{
  "n_experts": 80,
  "groups_per_token": 2,
  "num_attention_heads": 4,
  "num_key_value_heads": 2,
  "rope_fraction": 1.0,
  "qk_norm": true,
  "init_std_qkv": 0.038,
  "init_std_o": 0.0,
  "optimizer": "muon_variant",
  "lr_head": 0.0115,
  "max_steps": 7431
}
Below are experts of layer 4 (counted from 0) of a mixture-of-experts language model. Rows are named gate (a neuron's input weights, with its number), up (a neuron's input weights, with its number) and show model dimensions 0-127. Each number is 128 + 24 x the weight over its row's rms, rounded and kept within 0 to 255. Numbers have three digits each.
Before each expert's rows: "mostly gets" lists some tokens that are sent to it at least half of the time; "comes after" lists some tokens at least twice as common just before its tokens as in all text. This comes from a sample of Wikipedia text that the model never trained on. Tokens count by the router's weight.

# expert 72
mostly gets: "In", " Died", "----", "Gls", "disambiguation", "DST"
comes after: " (", "\n", ".", " |", "|", ")"
gate0:145116102125140137144088156110149155099172160085101124179092104132150118137145107108110143125071129135133132094105145122111121093183166133197131104115136115137122096116155126103132154088141158131136159154131124110157161122113143078118132133132097117101143147135092090089109127096141134102144134087127138137142160128138111118110101135146137102091142136149173169132121100132151104149164
up0:122137126154160112096118168118127133097152156115125112154107083113149122160121099116149108120075138149110124112096129082124102089158160137198113091127154094126095110129152131136112134089133128153106143111121135115123118137077113111132114117155097134115140133098100112106096167093149144105110101074132160128128168075101124117127122114117119152081158083160145174125143135134124109121143
gate1:185110112127150146143098116144096124114147146122119092099102146149086151147163087108106153158091117117110173147118138130137105135109084135119158105134151119135165151138155097164091113097159155057139120136075096137088121129138106128109137135124122127123116117094105126101138084122116150164131108115105143132165131187123120105122137136142148110173135128118162130159129139113082100097131
up1:136115109104102143114094141122169078141140131089167157155089070141115136118148105132135168115122124115106096116156152089130102118159179117117126127128107137117144130119066123104146099160132099124141104130157096130129181128111116129105085109148074106147120107147161119174178148142141151134123161136130167149126145150128141130116095148103100115093137131116129135133198130132121119142118
gate2:155090112128185145140138124108113146158124148146123131171139139117134135105068155076119130182119129102116125133137119118109123136180124126098159125134091093104143147101088133091090131128162079117129100106133101125108096129122101130112092109133157126130135129125135180156104127121118115121123132090104081148167135129116135162111161119139163152140188110127140121185144144148146090123149
up2:165105107169167161150133133122139156137088135159109077181129107124126136116072150100108142161104144109138137178138099132094137083141125132136148132136080153089114117101095097105074124137161089124135138087175094133107109129093103117114101116081129127121130083137122150166112169147105130123113125118113107116146126127164129162117160144127150141124151094147134137159132126131153118123128

# expert 1
mostly gets: " a", " the", "|", " The", " his", "The"
comes after: " of", "\n", " in", "'", " to", " for"
gate0:092133109143123139127135112151177096133160118115091134140143090118125141175106125121120087144108101157094109122131188112112127107119145107137122163125107097123143123146109107114175116045143137143183116136102131158153118142131107141167107099099111146114122134089133106115100122093153109060154143153126112136152119100159113127144143126108112117137084133108135090163126131119144082148151
up0:145105164121125145099144122116113148107105136133130157126115176138137100112125115152132131160154084054150138121117132087126119097142120106146138120153113130105155114125149098137168164120141177133129104134132127136122081130123128113111126163184128117116104135137193127133143106127157142134133123061120187133124118083104126083144115150141086084103118137173101128156162100150127106142123
gate1:152128127100108136109146093094146154113174147135178094111126112136125138110138114117099156157103140095117113124097163161127136135150140153115140150114163147104129120097123136121101150157140118088126101116168125076096145142138159098116143169129126089112129117118082177141114178159135151130169151128157118127143125148170163135139153179143110160130135128104153116097108083126178123101092
up1:089159125128139140133099175152113134148102162140100134146142174137142119145121153127159091098139148130141109163152129111115114125097096141136131105171110103131127166144127139132143093135089154169160118171095128166132108107109117128122126093122106095143164108158146100098087113098098116134116167109141124132064142143104130124149080089105135094132138110147130132147148122168079144179131
gate2:110157097118134120139152139153133143113107144121124156136108095167123129095139109114129129121087140172153112137140147135167096163112159151124139111088140089172123106122155109105128118154117174155109121115146103147178082104106134127107127138077105159144148155138127152108165115114161119079103087133131139117143120128115142149166131150055099073140073111112121112131140098148139122131116
up2:159120063097111107112194135155120156131116126167146090122143091108133159085135149115150144109120141175149176131140098138161140108124115144165139137075120127156172152164117128132113150148127137113160131140164115142159097110121122096144140099104172127110134113108125147122133110158060099158122114101128131126140112142145181092152113141132099110094107130141141107128144133131140108143157

# expert 38
mostly gets: " re", " con", " dis", " di", " pro", " sub"
comes after: " ", " the", " a", "-", " \"", " The"
gate0:115137128119161174131127125135076136137141102103135108110094078103111113116088111093143191197122128151184116093107157115139108112113080157138132111142104146147092090166142141167137130096088115131116136124152109150130142139135152123092111107167083105113167133144108145111156157159112117126131123111119122117106135088075152144111120141134148122130131143111113079136098127126117139121132
up0:108136169140145118149136148114148129146104066136152101132136150127123133110089124159100158108135148121124123117086110204126154145095142134148068101146150086128112149158113133160154153132122166109094142128070101090126138119130141136171159152109124155117178160104129082116120133156100177111143141121149152136105146103119126109127126109136161098090117140135128097142137140133107165150135
gate1:066168120155155142128104114131125146119168131135105147141076128144139123137128164156131147136117092176152120096086129161090093110149129154148158153138143154137121134158122111162099129069141144113117140128156152121149132100186142099113145118133086091108127124122138138153126162144125144103143101150117117143138176110116103138098175146128112113109186143132135091114170101104104129101114
up1:091150137102129116108132154114127126120094118131094165175156149112137114128085127120121120094145120156068121126126089172166183135143067122144166119124106112123126115135094160084106155106114115145097112160127143099109110083112124138148154104126186119141128143162140128107180110104115125135099156126121132157118115109122152164168133124161137158126153150132139137115111121126096182148149
gate2:116157132105110113138136127117131136129129115124158110150113178171176128092127159139127092139132160132126116148134155111130105122099171113133163129122117106103105077078134117123185132164112117117133177076148089143171123119124147110147122162123115151134158154154140134096186107099124124134085132136094099174119120114103120115146099143105127088097132108132146118151147113155137150070105
up2:137154161117121160139105139116098096129070089113159102163160108138130138117139153131135081133165115129137086121158133124144140113107107081131114153149105068084149101108085101101135124140123109116138157120130113166168125096115133172182124118145139132127124148190148155112107134136150116142114148137139166130127133150121130128118125101166162088097111101103138079144092103107114118111136

# expert 54
mostly gets: " first", " all", " two", " one", " other", " such"
comes after: " a", " and", " is", " the", ",", " was"
gate0:113066149156107106133145124131136115105113084145142133142140105128147100125099130125087140079135113119132115104077183073136142168161205138129145120126117155142164098102128157128169100141183143138125120108125142121121114121125131106159153145131123133092149155148111158133111114161122118111133136130130146169117125138114088132080095131145113137081114117143084112104118144143140136104081
up0:113067118110126120115135144119116150120092094137124144116178093116141104138128099110106157116140144125118123140127133108135098138131166151156103125130126156144150076094145123109128131126161160160160124105096159157130112137110115111137154110149170102099130073110151127061123117104160119117145116144148154146098138079131083129072142119185120120124090153127100118125169147127112118080139
gate1:142133108107162065122139125115139139119146136116121166115132121137109104109160145150122177121159116206147110120138098134112115124133113121068133141097137171144118082131104133148141129130127114090138137110162113155175131118134168114143096085153180110107097097124135100138103170114095130117096127142080149127119168131082117085123135178167117095138154136121126122131128130128113141114142
up1:185098141099108128166124145111123081120163072154103127103143109157119115106135182141130145112135095156130104131105122118133110153147133142110158157121096113107101114124120113104118160119087164104129138149090082143156164176113132147123114101125183120126113107141103140162109135091091155104136131081087127148099102121148132130104117161146148113106146120135139113067130124126091109122137
gate2:148109147093115123095114128099163132125115128174122109084130120124099109101134125168137108108145132119107171121100135092114111120124124123119155158139120088136149159126153141124100091167114152137123131152155168088105124101150200107120182159157125136103128080140115085146106086159151078127122116108144119122126099137164116113115141141148136135098136141136114084123147150094149109069141
up2:130175109184136104114117139100148110150115133074132139158105101151151158120145109154136158167121137159137123139116125166118142098129133164114127120129122151112091184125152125161170214142125166118130124120108117102151131156107108102135143104103155135143140122115180155098149147092108143134124099134112101119149162088144097090140109121139151132106147142138146131121168173160128138146146

# expert 46
mostly gets: " line", " number", " development", " system", " service", " power"
comes after: " the", " a", " of", " and", "al", " his"
gate0:113100134106135155127146130129164129118122135140151112115131137141081094098150109117128138119131124170104131074104162129123125126145136146175119096171148099085106163136147108124152065125113122142090130151118136110151151139117115118108136100111107079127097090124133139176100139116136117108059186130122118160135164120101164129150116124073127112150123092147168106132158095108104134108118
up0:151126113137150183090103079079134125149158149192151103127125069133120116126142113089158156148117149153116140074092140170088117146153122157143170109158115108129121143113144111118129085127092106111130105184105134081112140131113154148114105128130117129097113134136136129141119106142109142111124111155146107124139161171111125129112102133096113116109118097140163100103138108131117143106077
gate1:144081148097113142113141160076163116163139117122138147140121094110152095104155117122137107105122159129108153107129146125200166117159126148141128145082102142090135103124124148128111114150139139161165105156100146137145139174111104123159131163105110104119133090112126092094163073122111104126128162120131109112118133119147144182150107114145136133131134183147108181107116148141128112111164
up1:148132104140119133098148126077143147146176135124111171106128107099177079109137110127131128107102113144141111091154125134155136137080152127105104117112129144144145134127164100133130137106162146196155143173118177136097128143091133111162157117116114154120137128161185116120146133088147148075132095133141114119147124117124149146096079128159166115093179148130129128112126132111119109144101
gate2:170159134116166167070143113089114100133133122120149134159128115135130169070186139086112156134142121140118138130149122132122111130136169137123110138167148125137132144159149112080131100112163102145109114121108166118136094124125137135165130133098150097187099125124078137135144124124113118121134163129132113140187142169137132142133103115142145160125101100113142102101108153127148065104155
up2:159130125076115136126101147112119122122158125164142083135101128110097099110118116146057121132180125139100113135156134140102163140145158144189151120124163136138141138148131110122104088157133129123125110117124146149113134120118161119113118111138114101175093161121050100124140145090133165168105139062117131115118122124132131111117087136145125149142160128092141082122105134117143098138158

# expert 71
mostly gets: " twenty", "5", "6", "4", "7", "3"
comes after: "1", " ", "2", "3", "4", "5"
gate0:145132159158118131114144115135117126149136100097111154114120137166145152145142142093143090137125175153080143112081166167120079136118123089119154109112119150144134102105138091144126118129141113126104145098081155106184134078117129110111132151083148136121160137136158146170125109147108127104167100140102107134100153106130141140199129129089121131142110100148134132108118142139150133063139
up0:124141101111124149112088127171097120131147170147125124144124135120128120140100132163113135127137130118129143147129146141160134141150160116154118151166137161125120161140143142174138114086139132121138137134197143126090107100084129113154105148131133146108118098091081137148104168146182131145089200129075099179161137111129118159106144133156161100105146136102125082144134136155145133103113
gate1:107085107162131127134096131147143140125148123115097110110144155091123125134146115119133069090161167148144127126157086128105130089111128159099127129151084115130134126135106100176141103132082157086143123132109137093093153111121108114095116118125108173119160150105152105088139089123139136124132122127116141129133104120113077137127121158173043117160160129127124171110127149094121113110128
up1:100131134081103133133125111127125155128152120159118174145143144180151156114120147125126129154151098100120138106097135085138160108124157137140130130175101144148148164118137100095155115147134150122133143097151122129121112096113094111143163127132084106159105152119147114094127139094160062163098131124103093129114183139088112106159164095115156161112114085109161084144121157112127125146134
gate2:118130134088114170155093106115138113144079165118113174120142106151138089088103140085119109108163126108130165133110168071117110141128139117128129104131130145129100121153127131120136099147144134143133155106154078138149146101117104128126145144149138130117142107117168144167116110118154124104105142134136067060113168131092184087137135154096172125117152104126117107086110114145122133142134
up2:095148140070122142148118153104166131131122137083174123126107109150161123130107120122127092084119139102161140152117132062147129117125121122153130136121143161170124146166153104114117136141137096151121096145173114129146108137122135119112147153144085166118167107123132165128161087133143086104133099121154071090082165130068136114111145126091144140107118124118127084121109112132107135129135

# expert 33
mostly gets: " sub", " Super", " Red", " South", " Wa", " Cape"
comes after: " the", " The", " a", "The", " an", " his"
gate0:111133127179087167137113113118080135071117120118117146134145173116133134132066191115128144148079137112125106138160140136125146134084139160157144147117138172136168138110133154136152155110122162125133148138141145108118095127125106096148137131089101133118132164144152147113108144088105167139160184159140112158123102132122131140144145162114113080088142104111110093147155116134111120118120
up0:157184145119112155165140132126167158150110131132090146148091176139125129118068180092153151122113120131181111126154102142158118120112109133118121177147139120127153151153092131131140142142103171100148136153129150114164126153152156101082143162141095147124161158167112114132159067147127132140134143130116104156150140135138096121129150171122136124148135099119135103089147138126151155101133
gate1:088124154124142107137076150144130092123107165103126130127156098160140122155113165186133127124120183132132147103140145171126114129128139103150156102126128156103154123115133147122114116160073153114109166097127146154162158136107106134145123115097094138126130137146149162145102083139142158153144177102102095080136095121111122143105072140108107138128157103063099139133148124122128138140117
up1:141122120135147144158182127122162126095110134077132146195131155139145145075155105129158112121130109107136125181099136131087100115086107123116114132115142155115097138171154122115155158061144121127145128117088116089099095106096144140122146146081155124122118149138132144128134093105171109117126170145128133121102109121106138126095110128127138087121110125148124149169107126176138131172132
gate2:172072130197147092118082145124119078117097142103135131096119097160102118108140104114171157139122158138119150147139108155118163125121104147129158083136119127114168094119122118121162091107128096110089116145117125106129123139164118147145093153111119099085143104136142118108100118145087118138130135128165108100139173118104125107132116084085134120123131101103115079171136118113113119144119
up2:149188126082132103148214111166092145139138131118100080139116113161100151168123176147149131146161106121126133141143087121125126124122148120123135109104128133161113143115141111159154157132120146136142074162116151129135143117156105106163138137098158126171135103132101108111101130126152152117104092086119137135116098139125156152151182176161110142137107151122141145113111126140105103101130

# expert 16
mostly gets: "per", " FW", " difficult", "ter", " medalist", "Dur"
comes after: "==", "===", "9", " ==", " ===", " Lo"
gate0:159076115137136137128125179127129122116109130126088128108101104142161172114127100095182118105174131097158112153062130111152101106133119135097154118129121130165117143127131183102117170122192138125109155152111156154122138137118096108139133158140138094132096111146092140129128153131122092083185125120085158145123141166118128090124118109129111113142097137106142140129142139131119099155109
up0:138138118128112094113147130136135100139120126159152137118126080142107084100114155112138129100117144075150096149076158136123157116165164129098118118162159194120141148127114144134107127099146127113115092140114140087078130124135095086133145147166136115140155125106078101182114115132143117133162145150094127119085126156118132092157115092125094164100116105130148121115162123146105121133079
gate1:121114124129164144141130117127112113129131090098139085100140095142091144132157103065130145149153159142105089132124134141103143131125104140137117092112173128117143055124148088114147099184158154125144122084162133129101138151145137122126154118094123120130151141120140138122151165173103085125140110181102162074123122127129172133151127156112138107106121187125136113102124107128115116103148
up1:196102130124153146118131134129105174114095105115132094143168126107131149121110137125112158094145116110165148125127131123173113118178108116108118130176104149151109095086125123132100114123131157145109126116138126141175178150139134102117126059122124104118167095138115103121124158144145115136162095081161105139096129158150098141124118098109104094176095149107121103134143126133094141125089
gate2:110107168105131104138135173125136146092126155105128143102107143104124125153122169083150148166119118146127134181127120127135130123122126140113144136115168179139139100161131157076129120137154115109131092120148134132142160123144117099108135111058094090120162138089120138120116096049108110120132132151134126119153153124110134120121165162135117133118148076085094124143141112142118180161102
up2:145134121114094123109124099091134120092130104113130121154120063103177128129138149112168120137082106190147110138124132145167169076136124136145121144121151141111097141149150116114150166111155111120117113161172113116156122149112124137127114121145153118129125145092113098142136119153160131136155166055176116091159125118128116106124127133122126144103123114146164104135099133157079139186118

# expert 66
mostly gets: "5", "3", "7", "6", "4", "0"
comes after: "–", "0", ".", "9", "1", "8"
gate0:115105140116143158120141149137104137130116167134099188141101097105160143137081132150113154153146104125110125152117161140094136139149106161126136168123126125156157142145092123123141130137158156125171149126110101144137102120101117118160138123062134120104118123163159170127124145130121151158071170117109078123130099149112128080106118132123166163084157116121088150141085101095128151108130
up0:132097144141154119107171121150150140136151193145131159130125102087163135116101173123110133111170123119140131130115156147091192142121096174120114133088109115090138134143109119131136154121106139127183157132075115119122105120149127133164150125093144158110124109105167099128109143148107135169092117169146130113120106115144139105121152130144136137079157124164106166148118120089138164101155
gate1:104121107124119147142136130100119136155137121120133091149147172138145129073146105131148177153110098123162119148121135131143111149120142082128174108138113136172144100138082116113134133163122144150170127134148132115093107158127147141132091160143097150102112135108144098135175168142130110122152180129143115149132118141104161135113116109132131135102119185098147126095176135084132109212129
up1:146121156137103139151120144119115113200124105112135112144169149165129097121097125145106133104168130123097145130154162143169118135144136101105130111092103193187092104134069131131134142122097155158126111120119121130138122153144173141125126089120124109144110119114108097119146154192120093149129173102160128124135148149134139118130129137132099149141126140120143131064134108108135086085138
gate2:052138102111123121158141164120112102103169111114135130128096124121144119100116101121140160097103135108170101136141139172151155139121139160165129155150151167227141123134122138176090118103079130097141134126116144128114117152136151146142117147062128138111141139138111134142159139139107133120115146121112125149093110130143133104109136107150119157125152153096126165120107125117088128130081
up2:158141177153133154089083122117134131133124144151126148122147147119149106170132110134189106147112151079095149118103113133097091141169096154120107119103099137118095143137161125115109150135154137100142115097144119156121108113112150141111120173143111124105164127129125100118059119078122145154121128149159092122150110156110091173112125155101147153172124101142134150127109141116180155147132

# expert 49
mostly gets: " season", " film", " game", " line", " series", " album"
comes after: " a", " the", " his", " and", " first", "ing"
gate0:132106149116125119144179101107160116141120145124164133134148122103124156147154099047156133107110176095148078165099140095128125155131163133153135101147127122125119130136135141097097149103130142147080144140146104123154104122120084068122091150128124138155140111155167148123105102097132104145127158122086146140135130089170127143122101109131150136068109096142121175110114128134121112114140
up0:121103153119133129131114129121097169141114183130142129116125126155115092162120146159152096109125088172108157123089134111115148167158102153133140125108115095106117131095101138126143134145095106149093147108147122132115124088113122128114135127128116071150102169133108117127117131131155108150138127146154125112166153124077103108137073151149120069136196116084171127089124131102095112109105
gate1:093110103088116169114121156165134105083109115131134085112111084151122128136108143116127154156123094140156108138129134144117144151105164161140166153121118109135109159120130115094152115083121150109138108151137173070137142127126152130161193133194119094144115153151148133127131184132159132141101109110082160149127145120143127132105093156143127157116136113133096090112118101151105142129148
up1:139135110136179128114059200108155133110112118110118120159152119094137132138116134150176123111092107121110141133141137161123118129114152131153144117162133127112113077116087141172134145121111121133158120121165143130138123171166112145103131138066166142116107141104147138137163131121115134100146170136178150133132113138092143194128117131079170148124120107124111124153126103161110143153142
gate2:136132164134149081147085161118132111079086114104135125108097092155085141115148146138125132151146144124144125156145098117145135132132134115159134067133089173127115098147129115109134135167121131110140070149168175152093144104136159156115111112164104137140158127140114127139125188164084119130111124153133100129160141127081136108096128150133138113108103100106137114108134142104106173157106
up2:149113163122134107123154135146138149105129155161080150129133135083170139153126127143149131154127174111126134174097103152083118158109109141126108141145110122149114128122157168144120165087146149136184136123142137112094149086110138112169128124138103161111091141163171152167135133130110081114123133137111139135120122138117124132167131077092170151132133189116094152124120148148120151112175

# expert 61
mostly gets: " company", " Award", " member", " Museum", " producer", " director"
comes after: " a", " |", " the", " his", "-", "=="
gate0:144118098177166078118166130153140100155148166144122151109153141125130138134172133130141117163112133115147084105110122145156116124107117143155135155152140118153118088160071140137130119109143135169107099155124130083107125147122100143141128097092122131147150158147144151122146084072122099147133102188157097101173165128106107129116080126116159118142147156108162153138147118133128099120145
up0:118138115103125142143113129134122174141121107095163122123146147107133130124176116150094138134133090103118117180101142129131169120161120062071153118099148135147101140102185110113110202139161130117140154117170109121110111171115120143119127097168118155122110170156151098125130147180147114128121153118141164144113116167133125119152128117142105140109161130106095130130112099141133142094097
gate1:121112121144144090135105132123118142136180137121109101150111130163130127129119181098129134186140162155151100158135055138132126145145083143125176134154128144136124142156121167122107137155151147124162182151139124148119132131144132098149123179095126092101139088146131159117130148111131125133092170118109140122146138117130164152104114144166109111135149132158152106109068093122122079154124
up1:110161155085116154103160129133091095081128115145153090134146151132129122081148128139144105098159153134115111120164137157082128087112143120109096116131146107106095143132146105154154143102117097113107070140089129152181135163142129151100136120153153146131086164126148130139123101134129147112125114147112153152106134135147077119111117155135089106101101120095104091152153151164121162169129
gate2:122162117122118109114098170116146155182111101116161119157068131130105103122147121141112122110144123111122134150092127131078103130123135112135118145151118125117088113142167157131135146160114128228121124076116074119136136128125131138144112154147165118138144112169105129138173171086127143121140114128135124114131161139114093100149129159104162148147161105123114159120128111151159093102122
up2:125140139117090123154123147129138141122154186099105156127131195125106135126146145099131154104142132107150113117105141107126111134162118123145098109111136091116145126138170130122175141134095153159160103090128107134187115088121159153113151103157122138133135114156096148178106153119128162152112161116164088093103111106113097113133124140137122048136136105170166129129105098138135119130120

# expert 4
mostly gets: " episode", " latter", " series", " father", " case", " story"
comes after: " the", "9", "0", " The", "1", "8"
gate0:167136145124148130108075168187132102097155108100179134126150110153127099114110128108071113110116090108122118123134104146122123126107087104164120113111133137074112122143127115144164071077135132166137147124141137099120163136134146117099158107117127125109113152151112122095128119154115138150152183150127161115095144127126118177138148148110125146144144128128139146133143061165107123129091
up0:133130107146111140123139139154188142134127144126089144143121129149155142175077131157116129142132105121163134138129153135120086117114159123171139141096157075135140148123155098106141091120085147136131156174138151124147096111108120136103148159118123128110137120143155147152115163109095141156161145131122114140133184153145120134168098144129097095154198148135102084135163082095131100129141
gate1:113096102116114122122129162128157135102114089133101135117077156116151133156087137095136148149135170085097141132130111094139116143103159100120129117149123179123116117154119134187128112117142203107152124127140122124120117145128121109166101115153127141146137180153134170153137122092099138087154136167090104161110120108164117104156126138115118115141129131111086133057116126105110145123150
up1:142175130144146124138078157130159127112123161129147105145096123131155102138151123169125150115132119140118111105122125167159110124126094166134164149107176063137109147148181102120158128143113154110127130117099093144136095105121129116162148152116135128096140109108156130054141121129158118136140084170200159100125154118139130113113124140126134147127124165149149130137149118099181144123118
gate2:140121096152120113094139090129143125107138133124130120106115142132140114100131159134111094118138124118088120155158124157137085143099162122108111136102097102134181149101190133133089121094080130157134121131105117115144131143126132130119155092136142123118093126159145154116128156064116105185097124155094087158135167161118112161116139086111174169077143095111108129126142108140113127145159
up2:127104138104138103150136135115106117106142066139079072084139092136131121145153159155152127115141114137122143118216157121116151128121161053099115133118154105118119123144149140147123132128127112140145087141135171122163165092126144128154157111121136095127124140159099162113103090121106122133083112127125141131121145183147108143145153121145157137082141149152127099112127125118099110147125

# expert 45
mostly gets: " one", " same", " another", "ding", "ning", " this"
comes after: " the", " ", " The", " a", " his", "The"
gate0:090139084115125114105128088132113140130109097101169153082123084091138151116128139099125126130139141128094079098097100143153111134138093079118128135175126120129126086121124150073147147127101119145063126140131113118105123154133125122113168114083144119096131130099163120105114157138119107179138131119112092128141142106147103110139179115093145159146141144116094140111112130164139161163153
up0:135146108129163127146149155131126141105136143107129097092118154131104136135139095135160158136141145120133158165114121104164160138128128123091136126146170134088120070148127151117207168129116154139183127086149169154129158149137132135104127109161143129152125119134112120169163131172114130154133129115164099145140108140101148165119154121150120135189135099141168106118108142119175143085121
gate1:113127133114110155073147110169176158124120145105121129109131153121124141136132163142131124143144124114204163116125174154131123103128124167139148155107142165118123108110137143128100139110127120164124166146137109078133079100133081102140125134131148117109129133151090164177116145149131140152132141117129136152185138102100112111138132142156066125135147117152166153174151093132153166114112
up1:131083106165196131124115109105135126119169140148153080117120123154139091148104089117083117128117135090116122106094127126130132116194089165125113105158138124172105111136115091109116155128129102119121092125161107115104121138135116143115143129126129106101092137082144165103112143167121103170116122135185124131110107112141149142174077129111140136134130158144121130101134121118163155161159
gate2:160130127137111116100114155122138163123105175131127149100159116141115112112147138178116132135152119116125131154107147125138099106129181113141089119128083093152131081126105140099153146148132175130117144120136140133125137118084160124122116127109099122152089130116156152186144172095115120110191087118180131120153163114119154183137138156160147171114102136152130144130117164111113146148093
up2:145126098094099133097087174153121120117174179121143124124138120154169111125156133126144090110143143109176109100109103117135115127130159111171132152181093144112113142119142118104132125132146150112141139137151144125146127130108132124110118138073139072118135120143122143177121088096108158146101094113114155107147149155113170130160107111149130128120099117144072160118114147060095131098126

# expert 34
mostly gets: " First", " Second", " Blue", " Red", " Best", " GBR"
comes after: "|", "\n", "0", "S", "C", " U"
gate0:135161118176139110127158137098117093147129125137110123123096105109106076119118075156125114130147103110135125137135108113140142077129149147110152104142087153119182124110102131164126136096113110154097136166135143116102118181120144150176174105165136151145116122113078134132126151074132108131123110098112115100157126153088136073151146156153117115118137112088107133099138090150127116119098
up0:117093141086130126141121068128108117120125134125141101126181116117096132124114129163150156112122156111114117144119136142155082132152164130098125132153149116146120146081150100109148095122114100178116074124081141108124123112109105120141124114106108129146104091137132121132125082107151138103160110099112202127125159105143109129158133169129152110137077068148111113147108104122115173117112
gate1:134139130103133107106137141125151176079138133155097145104116129142118125106129182118193124090111144178086120145129176091151115108098150136099143115163112176107105117123136113132110128093135135151052152114128141105112146134122146123135118132143077133130113140127120097119129147167109135160123089123124077069136146143132074128122145139116086129114124135142109134149135105143140137113084
up1:165133168148119100132177159187140127115121167139112092150116077149108151087150174114162135135116109081116070104106117145111121172145151134131113144132159144167098153146133143121118119140133135145146107150123118141100109125128107139112073123135133118137100144132095099167131114125159181126143107117108100121136127099168104137145150106133133146181115150118175128152130150142171134121104
gate2:142157133146151096062139115134138096113146115135065107139113142084082087076146173131113119094111134118166167097137114110089114137135109126122152141137109114142144116130125145120172122138128126139119138157132126117169147073114139128155091128118080104172132137124117093148180150094133115141141111119160140123167089119095156133109118092144115127117127110103105116102149142127093143141090
up2:096179123139135089102077134123157087188126116119138082093127081136125175108117088153178161148157128116120191120149140129116089178123150097106138106126137135133112099115116119098131140140120159126104173167158129120122108110142146097155104108100134164125143154107113123126132135109161128134137130106126131122090119132144087121123140119163128093123154082092125137139150112128119161109114